{"num_hidden_layers": 9, "hidden_size": 160, "n_experts": 64, "experts_per_token": 2, "d_expert": 160, "d_shared_expert": 0, "hidden_act": "swiglu", "moe_layers": [0, 1, 2, 3, 4, 5, 6, 7, 8], "router_score": "sigmoid", "normalize_top_k": true, "routed_scale": 1.0, "balance_loss": 0.0191, "balance_bias": false, "router_noise": 0.05, "init_std_router": 0.0211, "lr_router": 0.000536, "num_attention_heads": 5, "num_key_value_heads": 1, "head_dim": 32, "vocab_size": 6697, "norm": "rmsnorm", "norm_place": "pre", "norm_eps": 1e-05, "positions": "rope", "rope_theta": 10000.0, "rope_fraction": 1.0, "qk_norm": true, "attn_scale": 0.177, "tie_word_embeddings": false, "parallel_block": false, "init": "trunc", "init_std_qkv": 0.0395, "init_std_o": 0.0, "init_std_up": 0.0395, "init_std_down": 0.0, "optimizer": "muon_variant", "learning_rate": 0.00696, "lr_mult_o": 3.0, "lr_mult_up": 1.32, "lr_mult_down": 2.0, "beta1": 0.9, "lr_head": 0.0101, "warmup_steps": 50, "schedule": "wsd", "decay_fraction": 0.753, "decay_shape": "linear", "final_lr_fraction": 0.0, "batch_tokens": 65536, "max_seq_len": 256, "doc_mask": true, "train_tokens": 458900000, "max_steps": 7003, "dataset": "wikipedia_en"}
Below are experts of layer 5 (counted from 0) of a mixture-of-experts language model. Rows are named router (the router's row for the expert) and show model dimensions 0-159. Each number is 500 + 25 x the weight over its row's rms, rounded and kept within 0 to 999. Numbers have three digits each.
After each expert's rows: "comes before" lists some tokens at least twice as common just after its tokens as in all text. This comes from a sample of Wikipedia text that the model never trained on. Tokens count by the router's weight.

# expert 39
router:502490511501477518528537478483485547473535514510519510460485535482502521536455502485499524439465515490516528470517472532503446524519501505504466487470500485500495543504474515470485517549534515522506523500465527548531491458501475487501473480504547520494492511480551537502496510505513514497498505458463493485494508468485516506515452548504519513519489472515524503520497470525439505496505514504509516491492458515483515533520514483523477525482534524513458496490518435535506534553516548
comes before: " The", " ", " He", " In", "==", " It"

# expert 13
router:496506549510468498485503521491512529449539514491541533486512475507493547510490483522503517514511480449517493491496500533533495525509456548468488509468519465490497501464490497495482520521517528496464478504499509498509511480482501481541476514486518470493508472471526534509449526530488509489492526463491472463492513490506553489489480504492515465507533503465495516505525458557519497449448509480524505490507445502464538481468476490488475514508475538509464518478513450512547509547471557
comes before: ",", "–", " |", " ", ")\n", ")"

# expert 23
router:498516548531512519523535522474485529462485514503497516485456525507461500549499495521510526470509563493504516465483465472496492518500481535508508539466532476485494489502493488486500501523503534516459482529489525504479497485523504451532471518516491502491522486502512538496491520507482490453472504463466499505521509501471522491537500521486506538540550494462476477537563484515479441473487479510502487486506483540478548515510518447523489509485524494492437548524481509542518516506477542
comes before: "19", "20", "-", "born", "2", "1"

# expert 63
router:519521508540468497515527517509494550499508499496544522496476547490475504517452527504480509476470507505524525497509471549503479511481465544545480531483508492466494491481478467506503524508494490503441471525488525486529521488514468481558482499507532475493509508508512519467483507531471478485479521483485472481496555471503490533469474538466514476521509508461465462531492478530509512493506522482541483488565482538497536495500457495521449494483510497484456513511485477536532508522478558
comes before: " ", " \"", " The", " A", " S", " B"

# expert 0
router:477523493486483541490493482489501566451521484497532499469493522528501521525472485530517535509505480508502499501503486504535472527497503525475474511496505476473504524465525462515488485503552524497454465496498490508475508480520484473538484519498523487496455501459496527483487491515537502435530499474443477495503529514477509490531490527530516498543536504515499448523499493511461516431524508470516491485526435532466483496505461464488478499530528525487453509490490467510554500500490532
comes before: " |", ".", "0", "%", "5", "7"

# expert 60
router:497540567514458481477530511517506550483505472496532523484488508517498489521467497489478545488522514459491532515521488528531468528476453531520488491497512466481466534490446513475522539513543490513481487516497483496503512518474458460492477497492491482501512499494513526455471525488494544486523505488487483462538506480495454486515504539491502540513531479458496483527522508490468515445485527497505475460511471501486533521482487521524447446519501539456485531516531492522533498523484515
comes before: " of", ",", " and", ".", " in", " to"

# expert 2
router:488534531558465516531499491510528521494501505490533484501480506531482484533518514538521547502468527483516471499521463503527480523489472511547528528462531480481461487493472526514494541522532520548494518491499504501533517477513425473498467484537513505524448512470530534468489503518540484470532516474488464466513533489493486518503500526502542509523535489488488457512501528531474477465493520476517508504524458520497523495509478507478498482523513510447505509530534454540536512507483482
comes before: "s", ",", " of", "ing", " and", " was"

# expert 55
router:520525518508501506545503512466504555481483505518517518468508497470465497572491504508544526485459541505521531492488467511499492528476464517499475484502542510515476527463480493501507533522537520489450501498456534483498499464493482470535519510525521460462524508490537493455507487515537528494503519504483492488448566517470486518521492524494537498515529508513516476563555518501488491517484495489506487455501479514462523504459494482549488513517497540496492501498531492537550512499504505
comes before: " to", " a", " the", " was", " in", " been"

# expert 3
router:464501499492480513506520500490484519511509506528528500452489503539504511518481503538463529471511533472507548502488456525556494497493483522462465500481519461495482484497469477487482505543512551545490473496518501496534511475527458492549442511517519470472504500510500518489478559505482519504516528487432483490487500496461537530518503537528494482506510480506487487490519506543475496535473505477568426508492493517460495521484488469498509493493509534500493498512533519535536529509464517
comes before: " and", " ", " which", " but", " with", " who"

# expert 53
router:521505508526481501523515546505510534510493492479526507479490513502476534514484518497503493460499532461503544471500451529503458531492457529497478522453522460481479513466504473464515514517540555503462493496467505505511478477491464474504485515507553461503485492489523545489491497519521495456534540490490492473477523479479513536501469527470479494503495506472486459516556515540479456493479512474515483491487464533485547495494482525474469479506505539479459502513559499540533467519485489
comes before: " |", "-", " |\n", " and", "|", " ("

# expert 52
router:495510511527459487528533497499486563512521501514516497481499497508483506530503484541486495487517501483531515496507511529508483530477429515496478504495532511443509540461509505457492509507510493460442506526504535486509478500516479480519524519518505496500481497468530493534491543513512528487429530542474498467484513494439524507502520520471509492525522529485485475516498520529499506477515549475534486478477487540479523545532499465487457516523543528516450500496522448514498485496447508
comes before: " the", " be", " have", " not", " a", " make"

# expert 41
router:515470536505481509529513507510526515479519488493491508492495546534489550513475516528552546475522531519485514549538502530508472516460478520507465520493503468501505516472478469494551472530521534473462489512498494529510515515520489461532495545506539512504482518483539517532473508515492499515499467511511480489480517488489488521539501549487553511494498513455494474494548475535483478483462500469520499515492475531455533517466513426519472447475486507500483486509546469519508515524489503
comes before: " |", ".", "–", ";", ",", " |\n"

# expert 22
router:516523520510470505544510530465526522453525498515535484473510518474505506498471463525501536456514521469496488493500476530565464520497455522488502493519514477494475511481439476490518505534502494481478493512524545494517452459511503488518485497547513487499501500482511468516461537514531496456521523516457462496520493476489518543520475529479517460512516528453475443552497464506458499504509513507537513484529493528469526483470484518532492510479507557488484491501502507517499523549496502
comes before: " the", " he", " it", " they", " was", " she"

# expert 47
router:486537536552471492554490482490503544453490504544538553444441529484496509506451524510528514488500515489517485516479494516516486506494480536533501525475540482486488519487491480463482508535504520488457493497476480486507495462527467472502481480540514516496462498488538511508446495525489516501504534522492487483514513516491478504469488516487541483527566471484482481497475483508469463469465470471542490485498444505526545476499487509492505489498510511477503474515517510508510511517498564
comes before: ":", " of", "'s", " /", "(s", "s"

# expert 4
router:506529526535465520519528506506521546486504494502537504479473516488460514544480498524513532473499533472518511478499476533522473544486464547511494525479520476479475500460494500495519505518515529500476478528496520490490521481503463449538463512500545473503478490464530522497475521501509502472499501502475473459485536486482493507480471545500511476547541521494511472525508502531482469471469520464547475486532456539477544511494498487515464504485496518463462518509520463547537500544466524
comes before: " ", "20", "19", " |\n", " \""

# expert 45
router:514561521498486531523505498494529532471527513498536494446470504482499490512494490507492511483507565470517525473520430514541469538494497522513493492500544494449492473503500509507506491508511532486452481527456507495524497475481473452553494524511495504494513494484509526508495513493522500483508485481454520483463540476501536524478507551497513486507546503463502462488492506489455458457488514460519472499533474501507505516507514505515483532480529504497449492475538467518578509500500500
comes before: "20", "19", "1", "2", "3", "18"

# expert 59
router:476532510510475516517499471476538510484492531492558513473485504514514503570472484496524519517527536476494514524539501540519453564490490513544476470458526483480489526502488509480504527525538502538452487541508490463531503493503448471517478481530524491473503468514517515504469508482518499489476496467466458495486514471483477513520495520532510488496507501504467476546553520563480489454471489503507498484505448518483534506477480496506495481490516512466487515524511441526503477511504512
comes before: ",", "\n", " (", " |", " and", "."

# expert 51
router:503527530531468512527518505506525541489504493506541509483472508485471505535487507518518530491499532476518518482497479537523469543488462544508482521483518480482476503463481489504514505518514524507482477534493514490480517464512464453545461496513538464500466501445524530487471515501516504469507498499469472452501540485485493515484475545494513482534545519494500481528518499525495473456462514462544470488539461536467552512497496490503464495502487520463464525521527461531540504537469522
comes before: ",", ".", " of", ".\n\n", " in", " and"

# expert 25
router:494533507507482544535488493470490515466525525498511549478463503476438511509512489496503533514480513489521486503529496497513477492478498526470481508467543448441485497475494497520492514501524485504487472518503533501516457514498457462505459556477555475512447515482518509487486496520470502504453487478462515478478493484500539514490502552550542484495546519489499523491491510505503471463502474508541510505518460546479508501455461490473480483464502534462466495516534499525514494517502533
comes before: " the", " ", " a", " York", " his", " Carolina"

# expert 5
router:545526506513471482525503522483505525487475481519508504450489498514514503518469505523523506481513522481510504508510446530504463547508457514524475495511502483499499471487468479473486516534485479495494499513463485481543523489498435470564463487494514468488467467447523561505491550507524514477497496482497470490510565492492489532517503510482541528507521491501496513522521507538468483456486502453562499453528473505453505525479505507531473484506508546470488500495515477510519455504494506
comes before: " of", "==\n", ":", "\n", ",", " and"

# expert 27
router:518484504523497498517511490492503546482544522480541500447487497493471514485488480500494522504493516486508535469532470547497488507494486544527464524477540482488493491470461508494514524518513510535488502508510513511519475458518467489500487485517556493474491515507531489504441563493471486459468506531469465489505548490438511526502482536504521499500526488500505464530522517508479497515528493502505496497471482533468555490467468467517460479462495508489485490478538464577533536510507530
comes before: " ", " —", " +", " −", " W", " L"

# expert 33
router:499526523533464516523529513506524547482505495504537508480471512493469516540484499521510531478501531470515512480494472533525473543485468544504487529472521479475477498462494497496526504518521528495477478528492527488489520477509466449540464507510548475502474493458532531501476525503505502469495506512471475458489539484483490499480469541501516478541547515491506476534512500529483468472472515462538471487529459536478545507493497489520462504488494516461463513510523462540537504545463525
comes before: "|", "-", ":", ")\n", "–", "6"

# expert 8
router:513539552522459505523515532516541544484501484502534501482487516513463508539485514519513525475493534473525523489487456522526465545497458542500485517469536480487493515458496521506526502530513541505476494531493531479513513480513479459537474508490539471501473480470525525510474536502518506474506494503474475475487535485485480507477484541504530484531544528488490488551502503530496459460474501481552478468524459535455526504497503484501470485492506517473481509514502469539544476530471519
comes before: ",", ".", " were", " are", " and", " is"

# expert 43
router:501525520536467518520525509509527549486503495503537506479478521493467520548486509520510526475500531467514511480495479529526471542482466543510489525475520481476474504457498502495526508516518532498472478530496522488490527482512459453539462514509546477495476498457526526498472518503510500472498500508473474460486538481484491506484466544495512479544542519490505471533515505528479472470471515459544475483525456534476542517494496489513460508495497517465461515504526461541540499538466531
comes before: " |", "|", "–", " |\n", ".", ":"

# expert 10
router:503528527531464509523523513502522550488501501511533503481472518491468520542486501521513528482499532465520514478497473535515476539481468547505484528474517481479470503461494499499517505519518528504472482530493519492490522479507459448540462511500544468500470491460527527499474523498511504470502500508470474468493539489483487510482467546503508476535543521487501470525516497526482472471469522466547472487527456543471545509495500490521456509492491518463461510501521464542540496542471530
comes before: ".", " |", " -", " and", " in", " to"

# expert 26
router:531521511501496502560563499491505551501523513525517524492482534484490511523485510508479509461497544466548507520496480500531441502510493512503499534503525437495507489504479506514472527532507488470480494529469509508499478486503467487513490524491511521492524505505539508461471484485492532453531522524461465466456571483500508537525504506516511507495511502482463487520508472521451511497513541480509507490505464540491519517461518434491482492463473547461495499507530495517513556520494504
comes before: " a", " the", " an", " not", " also", " well"

# expert 54
router:474532482538477507539527534526503540488501478489542518478455494490465516523494494503503524478523498489509534480493455537543493514488474537529490517483533493483497500483498514490473513513514512478475475504518518484498523478482474463511454528490520470486495489494499517491468508488498512426506547499473440472468523503488494485513501545522540503571546491507470456525501506502475469508535515484548495485533484504490491545492485526493474500514495514509420509495509483526505485568485497
comes before: "0", "1", "00", "2", "3", "5"

# expert 9
router:506525524536469517518525509507526548488497501500532500478476511490461516541484498524506534475503536466516511481498474534521476551481470544504490529471520477479481501458495500490524503520513533500477480533492524497490528474507466452539463509509545477506476494461527526499477517501511503470498499506475473460485534485481495507480467542493507483552545521495507477530512501527485473465473510463543467478532454534476538516494500488517467510484498517467460512506525461546541500542470528
comes before: "20", "19", " |", "1", " |\n", "0"

# expert 18
router:499514545501436496516503471503482542451511510522542547479506525503489485521489513498495545477504512488525530498511439508488449566519480526520476519478505446481500518482505524530486492526526504542491467481475525487559487511488487459561489481497526496512504491498521515508500472507496485501511529486471496466510509514494507525525515516492513468500513547493494476479522504497485477488460557482518495461526482527511514492485504464521479484521489555508499529508537498529538447517477555
comes before: " by", " to", " in", " as", " on", " the"

# expert 62
router:509537523505498495530523492503528534483467470487515535478522521524496504548470528491510505497511493491515516487511511546512496512504495553505509483516525487460477488430503514511509532542517488468469495522486509534473535452510461474521459508507518492527489468493488516481481510498499519516497534510437487482476502468495529513514517558507474512522531504487497473547533521500496476494439508454511491481521466536515514487508495505466457528451546540469440510472501494516533499534496528
comes before: "19", "20", "18", "08", "16", "24"

# expert 58
router:478552530515440535555500477494551527487508518482542507507461525523487514545491455531484527498515548487506535501497491550510481531503478536488520517493493507498490535482478514470531514495531514488482480536529487489505502500509455472505484474506547480462497495503483521491479552499505514482492528516479491483480476491518483539485488533498496486522505483475483503548563512527466490462476514482526493480486453520483509497469508481542472467476497509482474472515517454531561488535511492
comes before: ",", " (", " |", "\n", "'s", " and"

# expert 19
router:506557482489484520522519471509504555471534486521519512476449511488506517522492473482515514474523530515505469508521485521512480506501456517498505498490502469472451464481480467496494514545548516487491469501503528519508495493465481487507454479499519502496512483505493509488506536488457535442484491487466499482462503466512542532491501510486558517520551508469485506486502476547476458509512536465503489492524446573541534488456476448525502489507527527484504497486516475522500526508481507
comes before: " the", " a", " his", " its", " their", " this"

# expert 31
router:513515540503491483500517531509517521489480539475528519457525544501507500556488499485512528499484541474485492519487458496520493500502458550494501523477517445479492519475462502480506521515507516474491497511523516528523464469505490458582476499503581525478495494484529505508499530488479530433498493500475527473487523494479531505471470524519514502504508467494489492515492496509453490475513533449509513483519446530453518514529465489486496534483484552476467505494515513530507498504472492
comes before: "-", "|", "==", "The", "===", "In"

# expert 16
router:502536513486481512528487463484515526503507522515538563469478537527511518487492489499494537490487545488523520485509540487475443486488488527515481491479531502489459463501474483469504518523517544500488502533448522526522486489487488476524505505504507497474461471495543475505486535528487540506514512482489451500445555477484531509502486523521496471522500474470510476537522441540500480498515524468518479494563492548499522504490460500507483533475476523480503538493521470531517492537477521
comes before: " ", "=", " The", " •", " Born", "See"